config.toml
d_expert = 64
d_shared_expert = 128
init_std_router = 0.00693
lr = 0.0111
Below are experts of layer 9 (counted from 0) of a mixture-of-experts language model. Rows are named up (a neuron's input weights, with its number) and show model dimensions 0-191. Each number is 128 + 32 x the weight over its row's rms, rounded and kept within 0 to 255. Numbers have three digits each.
Before each expert's rows: a language model's description of what the expert responds to. This comes from a sample of Wikipedia text that the model never trained on.

# expert 45
Tokens introducing people's roles, ranks and occupations in biographies and lists, such as appointed, born, Chief, Deputy, Rank:, Occupations:.
up0:130125170189121111113117118112131101106081131129118100120130168064130123179121157153176064109155131144084170155170142183098141161102110149117127211116138152132162148109111152084159125107124078134117145070153064081098200141154180113126143096172103122176141107059141131159093116108136138109186104139101085074137094052118130149151133119084116043100133140088098156140134177156149136064111126179144149154117174068167124156098136167112123158146182155109200159139111128175150084121118113093132079140065096102145119116158104171131060112147149185153143180127121152139078114122139121078
up1:114161129120143128106125147093109196157119118161093101105145097114127156162104173118137168153115140142125097157099090165164186105133128090137142129174112105205134134134178124121166066179185136128100188108134153109107171116105143109133152106084148157127138070155090132081158105178115050111064110123160128101084087086120088088161177088180115203132087072068129134191139158096142157123125123122163175113109116101134177119117102142140196125168109154068163137123107083108090178106174074139120130063194069069153123156141076105097092135133149115138087119160157129140165106132137163112
up2:140133146121195110087136127179113101108139188097107152103138160099140207135174154144069152127138121106137146135184136151127194113124148065074124132112169114142112133186128107112096151046073137104133105137100057131155166052120143152101124094135086126146161120137120106103141070150083132094073155115097080090147141105070111120094126166141126140128176160141110104129095154185116091252115113123130114133192079103099145172123065178075121116081109094121120154119147096137149200146156133119109129102140173136190115145134102163147133162146131139134139151172103156115196146108094099114
up3:146165129161105126137068111061161158195083120156111163069185113115139113081159195120127161137159169133124088102149098121136194083132150164121148131122126111123111127176061108142176079161129111140095113134127156138094106123136203109137086145163122064125126124114120104149167069109149177155127091106146124111138137129109084079097134157123138190129139092114153114184193148145205094102104158173127111147106084126098131107137121083129137105188138132080162137148072093153118139103158143080062133123201081139110098203162134097134102123154092138137166105107089170153151106050116088175

# expert 14
Particles and word pieces inside non-English names and titles, e.g. della, de, von, ibn, no, plus syllables of transliterated names.
up0:183142120203168096178150178163107145099109066111112142140161145120112076066106109094123136150119135114087149131150123078157153154148066140166114139141101139124154073112106105142147173179190136115155092052174112126186121114109190118141094153146090090178157092178127154107126096154145142114145154083156135146147116154114136030172143178117101112125015146056120153128154123104133135138132187112122111075165103136180076124100158092092136068129075121122130115099163153160137149128093155146161141130086066119152120145155132128119113143185074155099157122106098124128148084157108169136
up1:194109129098067139152195104111112130109121145086196104104131081101119186101096169146188142134131146200193107095097108220143167106139134151144149106093162031104017128091162112153130146120084127156153101098133123157114100118096098094093148140080077114139122071150134138120132138142138093135121180126107142117109121097041159134126109098082095082111129130131130127113192145170126103163112141131155203110127094149116135156106119159170131122171083128083112177166128107152103177182108128172105163139158081138136119135166108108102125107137145160115114155146133196109096128176102140164
up2:152161128079127147134151110172136094122128104136162102077121148148114160137099121078093121075151152120107095080210145134137127164122088184097142104148129144119111127146125153143083117119131152061165091125096175127156115156144168156139114133127160076102156085130085159132149112110153088117145088123116170108084152098201144130136126143143105135178117109061126107075131164076127102204073119167146223123132122111104095125081155134074196188115131101086123125180148081133127107165157136169158126176102131146131164213107137141227170103174084083133100111126076093115100104113121072152
up3:056122167074093118124160255176111165065145127136154115152102139077100105092113115126087092122132177125131145104091112101126163087068152153172096073091135087111188114109097147153142130144093116147119127173128101070106166159128125141163165120132161108116129093117155176156139149154104127111131111077134098118137097093097146156146164167099136188079076198119198174103143090164107140124141061099153161116126158099122081122143160096116151117153125116081154128215104148094101143120142143110182139129166185120172157125085147144104174156173128168147123094099120092166123140098078129087

# expert 7
Numerals in dates, scores, table cells and spec lists, such as 6 April, 68', 36 in league tables, plus spelled numbers like five.
up0:168125130145115115115148131204138120066106128122129125125128152139115167098139162120119100119122181164112122192111114148158190183142147106126074155129121111130104121170126175136092107126083117168116155156137214197122190089127109051080153099126091153144166163115065119162132149067102101101134084071139127071120118121091115152169140119113141107189113136130113119133157127108111148177150174173150080153073152099142164131144161130174086110148120112168049112153141170116083116041193154106093094191118110149137126099152122106092076143080112108112138109154130150089118144169171049089
up1:133113128135155139077110125199109108168098136132118150156092130115132076146130136119088110138152115067112061181063139143120082102198182091106088182146113163175096148151133139142142132100192150120123186146165134105119129045086182155138153181107081167117155075119073155130121122168109123136067132100152131139109070157151113110071171116176117174185109168117158139135142132110115153142155111161174124138071097130120094109088135099147158146135159133087087113113086099152036114090114175194089145093124172141107162101135081123114125157125159116090137092139151170071143136204154139146
up2:107135151172147142134192144149123092148046143056105127087094154126130081210112093082148092124138146078169148165127109137195152126134115160167148127111149081161130162164073150140127106097143090054101150120147039108078068153063131131136046130140128099090142124120142130163137130126165158115094128140135161106169139138080161150126105105153072098152096125155195139094112178160198090107147093140125116129100126117169103133168129152112163089133143093136081149149108105142148147110066107065166200165146082177104098122118128117139153170125110161113084100129149143130149152176138164178
up3:115165144082118121129159082134171173118174101110192155141135124158156143092126160074157122126073086188089136092168116200162116082130136128160082104113116125152162113137076123187102113151110118112106124167085108146127152131107062113143146144118121137044105085133124130174132156109142144161093134111176070132178120105134123132135165122032135124099119088113143175186107180084122129131141198115134142175134146111177143160162147154125132132137126127069154057141118107058066160144123129091170059125103135073188154138117146167051131114158179056142147105180114106116157118131119122137

# expert 17
Line breaks before list items, section headings and infobox fields, plus heading markers == and words like See, Won, Succeeded.
up0:110148088158197121170146140123140101166151118087087101123129113164135159088133144101180086182108122102107190102124137087146141121120133145157139151049162196143080169096168136164064132073132086156140140096139115164082093129147141146074141125154058137140108106126112125087197096171109132111092136148128097095156120153124179075137098141080075150107100138108124128100106152094145168149160158141083125089131146160165177143128150091107124148157137159110172116173129190124081066126113139185142121168170130131147111101133104134101221137112075110164093137078081125174087166046097177137
up1:113171125135180067151163123066097085108106161167203158097101083167095145148146173100079090142093105098195163113114131134162184100127154116135087085148125124129111105171111184108164068171137151136124146171130170125103148129146094160128119161113091200097065097121135158174144125132079148165156109103176089104106105067145092161120192168154152085153097187137077118131122113114109089154162116175201099077103140120101086107110163083124138109137224124127112110116148137099140100133110141141128188084171121111137149147092090103168187122062130105109133119113141114137163085101113131141
up2:137094146147121073147180108165157139145094090160110104120127164198141129169170149163156081123140120151175132051146139133102149179153157142143115129118066095155124113167115186139152077147120133163105085143106138103099097083117165095162098107086132182007125148080153143115135183103134104152116100129139124153144145125127203100153092091161084125096168135139136205059075111190148136111158108123108059143130110113130131143130104073131149182156127154119087133139158138115125130125183102126137042136105113115095106120136077109071133169167156084091146170175101109137151123080113173166
up3:068124188121108121115111084152178114080115072144114107110140096124115125141097155123091090062163187144111081135149117115113120145088104138173066080107127128136187107133123097100127127185084126118121138090083107118183134119157097104142161098113102126118126089060110159137139118154174143114125194075106189208104157089128126176086135153121176137104076126119135203130190127116138150143160094109080149183135138160174214091129143111159127153140121120108106159152192164072099138099161140183114102180201061152152095158095079132147128133115122100119170101137116145137151148133079169136

# expert 6
Given names and name pieces of people in lists, credits, tables and bylines, e.g. David, John, Heinrich, Markus.
up0:112080138143131137117129142097107117144101093090107118081156112137188148192096198119126059100173107169163117169109103141118128193150107155123136065172087128164190149138099083095058122156127118124156166134206150186121158118130108126199079131185128150106169115175120152108114103093167148127194125139142163141127078116125153128163096112146103146144064143105064115063166161064104079103091064133119110136122108111118120109126141142119164191174128088138166120101126149144043126117159132130126108096164175117067168137114107131123111131170133128113205173165104110145107093126089119103
up1:156116119146122111139191138115075084128118145089136140165203107175137128144148092118132099143115189167162130144136105143118135109127138113064103171087164162195085137184114152186072122099173102080106080131124151078110121096118127147136112103092135141062130125129154153120159154187140122140134150197136108127125163173122162078137136143094086083171112094120180140137137121150131134114125111080175139181108159125090128097136143075185167121106084160062138109098131129145093107082132104114170137060183100106184046134241121079143143078123130111143088124110109106129135192124161098106
up2:129097176100140193120095142072097104197113100070159158096107086146121144079135132157157115154063104088158118146088146161110106108148139127153085144084160115108117163127162134129090138106148116132160093112096151186124155069116196143074173081116098108145162133088152123166156149171143139084158115098094096135123125087093121128140159187122146138085128133102121150163129166147132138126110135127101073208162127044141118128131134112116126175092176156131150152192088154061178044120095167165083092080077184154164134140110179148099179100165074116122112134141119139146098107139141168185
up3:180118118097141104108102158129137155121063102110165051073153152124192153059117117117175134109107142128143148191168136169139145102158129087149085129075126164167161117121124157164133110054145095180035121080109161123157116074115160153102141112119104184131155044147127101161154134169147058156161125107104092087116168126113140135102157169076113099101099095162199143121130154099156123094095169059147130093077166148110115113160126091134151137130186151064157083087118123119158166183101144127161147128114137096129165118156149117130147132151162145132142191123111141102095178081159127094

# expert 24
Line-opening hyphens starting infobox fields like Education:, Directed by:, Date:, plus dashes, parentheses, and place words like New, San, Los.
up23:133129155145090126185173099088179113158096051127114061139137129096118158146148161123098107128159126112107138087105100165088117171159125131166140109162158069175108083135175121078132117157155140130179184115169136131120148086120031150207084144144152184106120078168053149190092133161145116118113182147209122150115117152111129152143141066143112174140100128112147104134122181085115119096117130203144121170083142075084143131149083145171069108171159101075135123154149137108077163099111171152168062107137069112102095100128134101140140097119136133092143111155145146146159118109112109122
up24:131123104176171114159108115160175105068093178140122159134086114094165129093193097142118102081111117162088119203131166160101114161180178104153127108156130148094056089145123086130128123147187155123116146140156106149078161084128164207143105146127119143097100085124072207099177109128111083067138115147134145127100088078178160126133104112092192154129140164088093180106136100094125135142136152180125109143140113141078150105096116108174133146160094104104085143170148184103132143109124199136112082081109139069159137115170116104130172102158128133102134166165071176073117139164072113096
up25:157140152123183166139177136152171149126149133055165119161087163086169153117103097132099101130141074096165093078043191159126168178186132107112136103157152118154157096133132079150099132097074090114201143102143133107110192152125086116151150110109113172136133159124119135113072130183154160163095096136100110110147108115100078165102173176136095177130119131106093131124148115099109133154119133125118113131114138096144096190141090113111108097138153148144089173102129092121173133152059061157078158089131086108135167163132162103077112114156098103102250139126168058132110099163141148148
up26:075085100130188081146160155098178133157136152109142176118109108059171154105044098126138088112119130116141124145122134161161084055124209111130166164127065151090119161170138091146178133152178148112160165062130067115098107112145071135129101145145127142117173167091115155140114129155079184187151101143144111124124111097091115132134128138126151165151140146148171160145127126104118072169162129147116179144122107060165090125111137100130123114148135081114166203119116087129106113155079078150136117100098165091100125127079061116098186096171172170112152073131193141087122123145173105166

# expert 37
Function words and career verbs in biographies of athletes and careers, such as the, at, attended, graduated, won, his.
up1:135189112159159164062151111085184161147107142070131117170120147124169156114131135136048081084145111169108170147135199140201108103171125150094122050152147159127200110149132079089097176165131145116165122171109106137133187096144093141109091194162125133115150134127068151110105144094115153128127162116091134114117161111138112138098115130119132091071164093123100116198133115082150117093098160147115085100164113098149139167131136175156120095113135175095080166089112094177096110115141130113163127106105155167081093102152129133084174121171087072075087195098119163148131160077107136174
up2:098120104110122117133123137139125095157151120125117080116113129129124163119089133176132119120149162152131090141194176183200196173161075183117147115095122112137144153167140160125161091078064074113175119174099161176104137120098147139090096070139122105101167144085115132147133120101103158067150102128105091099172045148123138178184215132108107132116138143066087165112174152129074105141156182159095114160186121109103081160162141191052130139095137119092074107157111097155137171168163138158130155138104112140156087129119098132097124186074116116156098126138095132085064132133106156108
up3:123157094147146111091097118110166112123134189123081092091065199136078154159138175128159043117107121175149089143134165135160133134120153115104160114151114192119110181115156151085123168097112044136127133114124133087138158104117099064145102197124156114150122130117056151191152150162069115124096145147140144130160141158173201144125098104184101140101150158130159136178120146086089099109127085165114168204104132111100113129181079094133140111114103069166087144102115132152140148138161157122111099128121174093124195085128152107086147077075160115059129126056153123109148164138117144157
up4:114097161183171142081116179097086081156141149121138120144054104148130079105118111147100077121092154151139075170124107125175118105139050130126120109162142157111118121176138209132115103102134072108124133162095181155145099065082218169103177131090164088130156136152132103127149193101167097110131104155163163078155137149136104139094104168096103110058132146071092123133115155071158106052171145094129136153118099115088101116144159136185185159155115123139105132118148155106127130126133151160133147104065116101143120119134109182133162149217110107100139072137136193171133092132130169153

# expert 43
Spaces, pipes, dashes and bullets that structure tables, infobox lists and coordinates, such as empty table cells, "- Artist:", UTC.
up0:145159132130119140133148121119141084115105151080109098163162181090126180087144174139116133089141178138099095133070201157132101137144138103158073163139098098089125121145102142144082183107081153131095130137130154126018218150103169095136121121105077135106114117114123145161166111097077081109116167122175103139161157151148115119109094137118152076060099103092159129103148168093096103181020136162189177145115112108121131131092141147078149143124164134148144155182136078077152160160148149125109176162137123177145140103057146150125103167109084168153133192114145117089106120161131100150
up1:147103132166206093039119118122119196109120151145116087108145134165127133141119169113111126092184103139115158129131133143188181159157135111123090117107131105150091113143128122090105149144154081113108114099131117117171102091149109107179106124105174076161184179073127138098146098083126069169125133133143125120130104186090140163114156085153124190148112156069150081109179141088144141176102138206164070203157102123123141118092130100122107128146086225108169117134110149076124150093100115065132086159118119075109164120155135145176210160142126119151122132070062109148109132145113131080
up2:119177073147088133160159138129130105133106111121147113150174146124053173111151151079089137086099110094162143118161151125118147178113077081068128127131125081139100173142053132132162089114127118103197133124157132020119158109197119142168131100188152137144141129108166125047135129164141149098190167165147176135076081179177133133101102100068105100115111152143177175065165120091161137102120134119159190119131124112119122155150097103140140110153123091145095130123112140171137100111108117049158099137139059111129123151142158162180161113080131171086116132136149155108149141104094105201
up3:071085125107158128168131107097115109119124190122136086133159124088125123066215174149183126101188121135107131197133117183117158181097116146120119129134103163178126155118062108148183146129134089103186081093113093140166146126056115100109080079111119142175139131090106178122130195168127125100180107080116090165157117090147146158137158099042101105157057072139149139148111127130117118097123130128135142071181052145109090105125148092150127142126137151159176086127126163131129117178210127159115156157152084139153143159102118098109156130110103081091097176117151131107102105143165145171

# expert 29
Number pieces and measurement units in tables, infoboxes and statistics, such as km, ft, ^{2}, digit groups in times, votes and densities.
up0:155138120113007118113138129140157070143132156126134110123099172126089120124152102123130078079199104155220145115129148101156084147130102138078117138156137134113097117162153093144104145097097111123065089164100100147110190096129177126169203102176144141105113147117130157167139157146164125077098113120144115112096154115123168125172116164101137164077167160132107094165126142146126090080134119225173115114129214100126164135139170174129132110093119157128127152139061109134101106132120151071046126140127067163099116078126146162180106076149161113079147170140098133148122144163135085096
up1:134109162101091171114115093163129152191133155112153118105125061148074202087138168109160124098148160168117112075162148160121142098065133131114172167138149104114132125160100087176143105184177091100108097120117147172071149131117139122126103116128127154147136120160134088114138108092087171054164110129176176147125091162078118091110148119140071074087126089130197121118128142177134117189120156101116200073097083143114068095168118056152104148118184135113143124117128167140130122076118164085064094146125183140125144183151143109136163155160158055131151196150124072147115149127104112137
up2:149120105090103208106159097188123179110094089074130141112126170094098162123106062142036107130104201153162097150124135142135131093165158110116165162080122138099097074123097146103098108119106070126122105140175173162156143102153156089140118086140112111125139127079120115123166138117168190129141089125136128129097104178093152142066137151122089130173121128193140175085167110120154123193143153145104107077143055131137143164123152096103189143145150080135079105133143080126084152079130184185139141084183153131125123183155145163111182060150113159157070158162118148117099103137094133131
up3:123068125131194130126151104146153157075149132125052084130152123130121087101114117098155121138092133170084099113165077188145143149136156177067136135134103146141136138132154134144081113085115144131122122187162127140130139119123133131108151114190129138130153131042104147128106129071168173148076110177166092143116155113045164176161113142188135139109071171146119150089129088092092106095125146187123136105156142132171110176085165125088159158124132155129158076110137116093110202130126128123100141121182165136151104055141125060179218125140081118124077128080151117087121139099202073125

# expert 33
Prepositions following a noun or verb phrase in descriptive prose, such as of, in, with, between, among, by, from.
up0:155175102117157084102140195119131164086143056104092100122175106128190103125108116081155152075050143141101110147144140132122141127131137113084119073086105105154158088182111143122107125082172129169152206177165142116116192143189112151173094094111116163080119145113087160141140105132085147222154111150149125117114170177109105126158181132050071129119140149157139131114111162131071120184134139087135094113105164115135134163110187082114138134159084144096137090071154107165117162169138154139196131165096103090155081139121083150153131134124144078087120186115113086147137098132090106120
up1:154089132092173141160112123136128151160101153139117150148124101098093158122017125124111129152107134169140176134107141150105097103129063134155136150165180146075150135129097115080123167148143158077132184125143114060117126124134119119113126168064160117135088133169202145115079167112125150180152139162081129170114102118111199137141063197198100158096089092135143128175100142131113129135115151138107160093122117068134152086130106104110123139156130107134119145080156032073065134103118165113128116084136164143150128152136107137128156090183202179086114100159173106033126120160149144150
up2:111075133192089183103115089188126103109085054145093157124196084167143118084154129125183093116100116208159133134100140084167164132136201152118102116125138092104090114109142096176084131118110114153114119083132068106143130071188107161139157148094106194149135111160078121114201170103131112161178104152132170108127090107043119119110131175147089148139207165158141146090116096097158124114149149120120091180107113146143088115154107180159145123132168148166123135081150111116117094097112121137110121113135109192167114185094084131121128118148144079144113164153103172138170098081098086137
up3:124115096166099095123161176185080155080141170098154133071126193098103139150121090115177177133162163124142106124176122159114162108221101131166120098100109134116152148133109142144143151118148154112124121127113090179131139080121202097119118081165142134129127081102089153117179096125083158118146141048164117158113126155095128164143131136130080125119142084191134174135133099100121100132066069201117134135154149157079073119141098095123101148158140079159165052108178136142141084157154128132151079113166179138141051144068103054092134142107143183075094146101152142140156122159130087148

# expert 22
Capitalized words opening media, award and organization names, e.g. film, television, Best British, American, Eurovision, Showtime.
up0:120161102134116132177183132183135093126154166090108103137117129108126137155128122124153159146193113126124106156092107111116143180113064140102082144150187065120165143112097124071113038113095140119119120143113091130132196175127182113123104161140127122122122105137164104114146157079066131130109155057116131146090163160089111152122122162055119107154100148128143111100177137122189065119121149121160151132099113149127120130078182129137103224157146164160148057089091104136144135128098112134167085112080171125184074120121194092102111182126117129143197093114092157129148163170094077199
up1:099089156137134163138069159106107174140075166133162140113130200168135122094107141121141147188181114113119125159079136136180130062136057170184143175151065087112177146153093063131098120139177101117121185092094090141130146102078181116100040115144159104190125099146145098171081141132140100097120140131146127136112101117124123132174120188128145147144129142141128166156131138123109197118129100095120217121147109203119103116156127187117160074152127087121144162136136102100096136120112150116078117065124097114104097088133124150082121112075110136118133193129138139150149033125115176138
up2:181139120150111143077148172059089113111175096168087143081123167127146131110060119142156087136133146142180117115150122186151149147105155148140111108095158120147150159141154083146144129102117106076195138116161075114098167081058125159125128155139062153154139122096121149138124135099071168127115170123111144134109069123099122170126123136116122095131126124155056122137136118129133077155140151178145125142158194127187139154053107151132061139145184184007161083124110104120166087110113139085106132175130090159118109127154123133186146145206104121119140103056121158170088141139141080153
up3:144127091124127154050130181101163158155130124102095122173116126137108074143101160026137067148094175122114134108128146077157088189113156077156125126162087111101093144098101082132072070152082140183110110111093179120151169045140142100068141154126164149162059084129118188130098160117122110158080159144128138107143098157188120097068109118146162180118153146150154089177090158167139146178102158122154096106066118118090112131101143100121094122121136133166152094133140148157182148115115166198147151104096135112125133108144154104118166171133154157124099109166168184126118148154190084134

# expert 13
Line breaks ending Markdown table header rows, separator rows like |---|---|, and header cells such as Name, Date, Votes, Nominated.
up0:126138152177158122152119141160126114108151074073111107090089151089112144107151131147129101118129085071154128166154148095084178148112132167130125163085104115152110146166136177160158132111149146086149091102149137169162147197173181094134106100138090134094104155137079121140095094183128056161116110181135130080160067101161157156090102109144103168109129189110124122133089154135135136109151166118147189137129066158185113121209113101094114106186095138058057060138170133173232131137119130105107170097137132093164120125112076102103121138105144134095076100122205103124148157107127134108
up1:113123150123129175188085127155158121177132094118104157151124105126114066182095156150154125100085081166129123183141173180133160108090115078110208156106074147102153088129138163075111136094129137111116153152212158105158138102138159107203110123121096159118065164113077067127117142090111075119179142075099099094071146137091141117131114112175085200121136118176178088207150140140172124146117135135149194122057140153114113100111130180151102095149101142145146111083089112084139123165111178144178112141087135186105093093137109154083114137102138100130160090160129112117124088152149111143
up2:152076089067137141119184150190162094073162090183066142133106075135113132120178221131148141126154129123156162140145139132077117157097142125137102170082160185105112141125116150073056081093138061126140102175131127133107178115136156109090074167181134137167127117093127160120124175144131114139129179172111110144141092126095134087149159115183106140139163151116177118083074111173129106166062056142152140136097139141180116079116137146117141143144087108103132146108183076120103158139122089046120126150104168192141115134142156140172148111133063129113122096123158161093098093130078147162
up3:126129142171115169166060108108107138116098142178137163115135127116105124082140182162122139109166117123102142157092095124102137118086122103206131117098150126089107048148152055129104151107093191147134155168164107130134113160176115140161111062148118158146101033132125118110149121163077104145104176115130140122150141111121098213163148109196093146091111102128134172128114144129138110142071129100140160117130075191067047150103154108096099120123073123123178148192227085115156155143136127154112124123147152107118141162102136074153175147107134158106124127108136079190196096093103152116

# expert 11
Commas between place names and in titles (Johnson City, Blanco County; Cavendish, 4th Duke), table pipes, and connectives like and, at, in.
up0:136070103093121183117127074143120197154163150129116139180123174105062155079150142167127097078144115159090107150095106134132097132153145155138167130126075102070126126108125118105157151153106135200116122132145170155179159098149160181126135083158214101115124125137128174169116101141117164156201138093136108135097093121130170125159173120138118148162114159139110081104096052155065125125164176145169118093082079168120109166162107126144132118149129119129112163144069119128162098058119138146154114047090138066136088175155123161083132118129142145113138153085163063136153145059085065115
up1:110137166102117148108106109175143060104137119049096067142103134123156068118144143148097132129126147137141128181139142136151132137162184185081225208161114137148145105138105171113125107160118084129145143099133103143133171128132141144114088134115156117147144116174176174087145098134137126139143094120081138092143160131106159076165077113133142095096102075101132184171081143075151099080102111154180083100136063088070135111096097097084182116138157171178108131081169169117148135115200145167098110146070077101102165081106098146186132155134124098168101156151149158124110115128148112204
up2:180113122155135106150056078158084110120164188024081181101127108149078163111155113099117185116133096157117133120120061167077117128111162129131115052147101074074129110120078140086164185140168128118096133087097181142098161128121119129094139123100165129175112094146158129094134165123140153171092109163133070087116147102102166111180149163134157188169142085116172132168118133096133129103107120144144114110166197162145143159116140134141118100129133154147188117119096108103097112157156142118191058126131130103133129155160132143137153149150181122041129154142141096133137027110105166153
up3:124055139091149161116121081165083145112133101109120191137154156092154230086104150132181121125136089089118079120124157201114120079148168162122118118103143144102116113123097175103077142090075117164142147115165104102152098091154150112093157007116146141175164169126133141111174063096132086103176146095148114134124121121074136085161118142136108167147134116183093099143142091120078162128150218135174107155153133094158168154170123171120121099130157125134128085101109149114095157114168146131057142125154174151134157163129147095126097139041126171104093080151136154100156120141125120158

# expert 12
Common first names like John and David, plus name endings like -ton, -son, -ley in surnames and towns, such as Sutton, Rochester.
up0:122214137103156113086126178204125133174131056101143097100137127064133135119151098098126157127128097145154085148176148116188161072096117110083115172122122044121180099144133191148148169096058162134153109184140154146127120092061185124144182130184141177117136148166089105158069115096119130159123103098183111099167165146146102124138168127145101132066134137121102116097130121154160090131100137088094121171117145119122097055149088158134154146131072098134145109147112126098127138159140093081133130150167141134133112084097140138134177179096136098109070162113114155093133210063154140126
up1:176154107119124052164119153138099154130097093129114120143097089208125161081224097161101095111082129128119139098141207111130081091083131107116166096100132132161149069115149124103167178112110108125139112108148092058172108144154086134122094121131119177099149139149146139170135119121137090146113115134161124104144156091109132109143156146165136111045144140092167164130098122047082093187118158112078092159092136087087134141099162114190153090147143144116159170103109123115226159172078103127122124184174152108201111150149068163108076147151120142113164146142167162167132127106118111131
up2:152176067161118146084130121132106086144069115134128154131098097133131142116174143185154204155086110079150127160136109125187122140122130104106141101123154216116137127090162065111149093124123121186171137080093127188108142136149129137183138195105125143143084069144095139118071198072087076181166160145095079137112131112124126141089125135096112122081128103177134137122045108116116134126140128144114152102126124147043119126100071149125157066135173158112138083119165101169145205180169106073130125076113106107151159167197154111100090118131146135149166164150115136154166115110093135132
up3:104143084136162162134098014142123138140131079149063082109157110124105119113097156118123159094092167150079093149171125183142138111155157096125111128113184113152154137054141111144199091076109133150179123136161138119100062088131087188162168150150133085159110100173103141055117121094132127188099116169143135100097177103122137086109106157095093136180152163137071140176149113150118147160109183107133127119115121163110177125148169086175117082158095117105177125097080110101118156154236106160105147140183123096121111153129167135164113136063079139104142118100112131150161149132147116137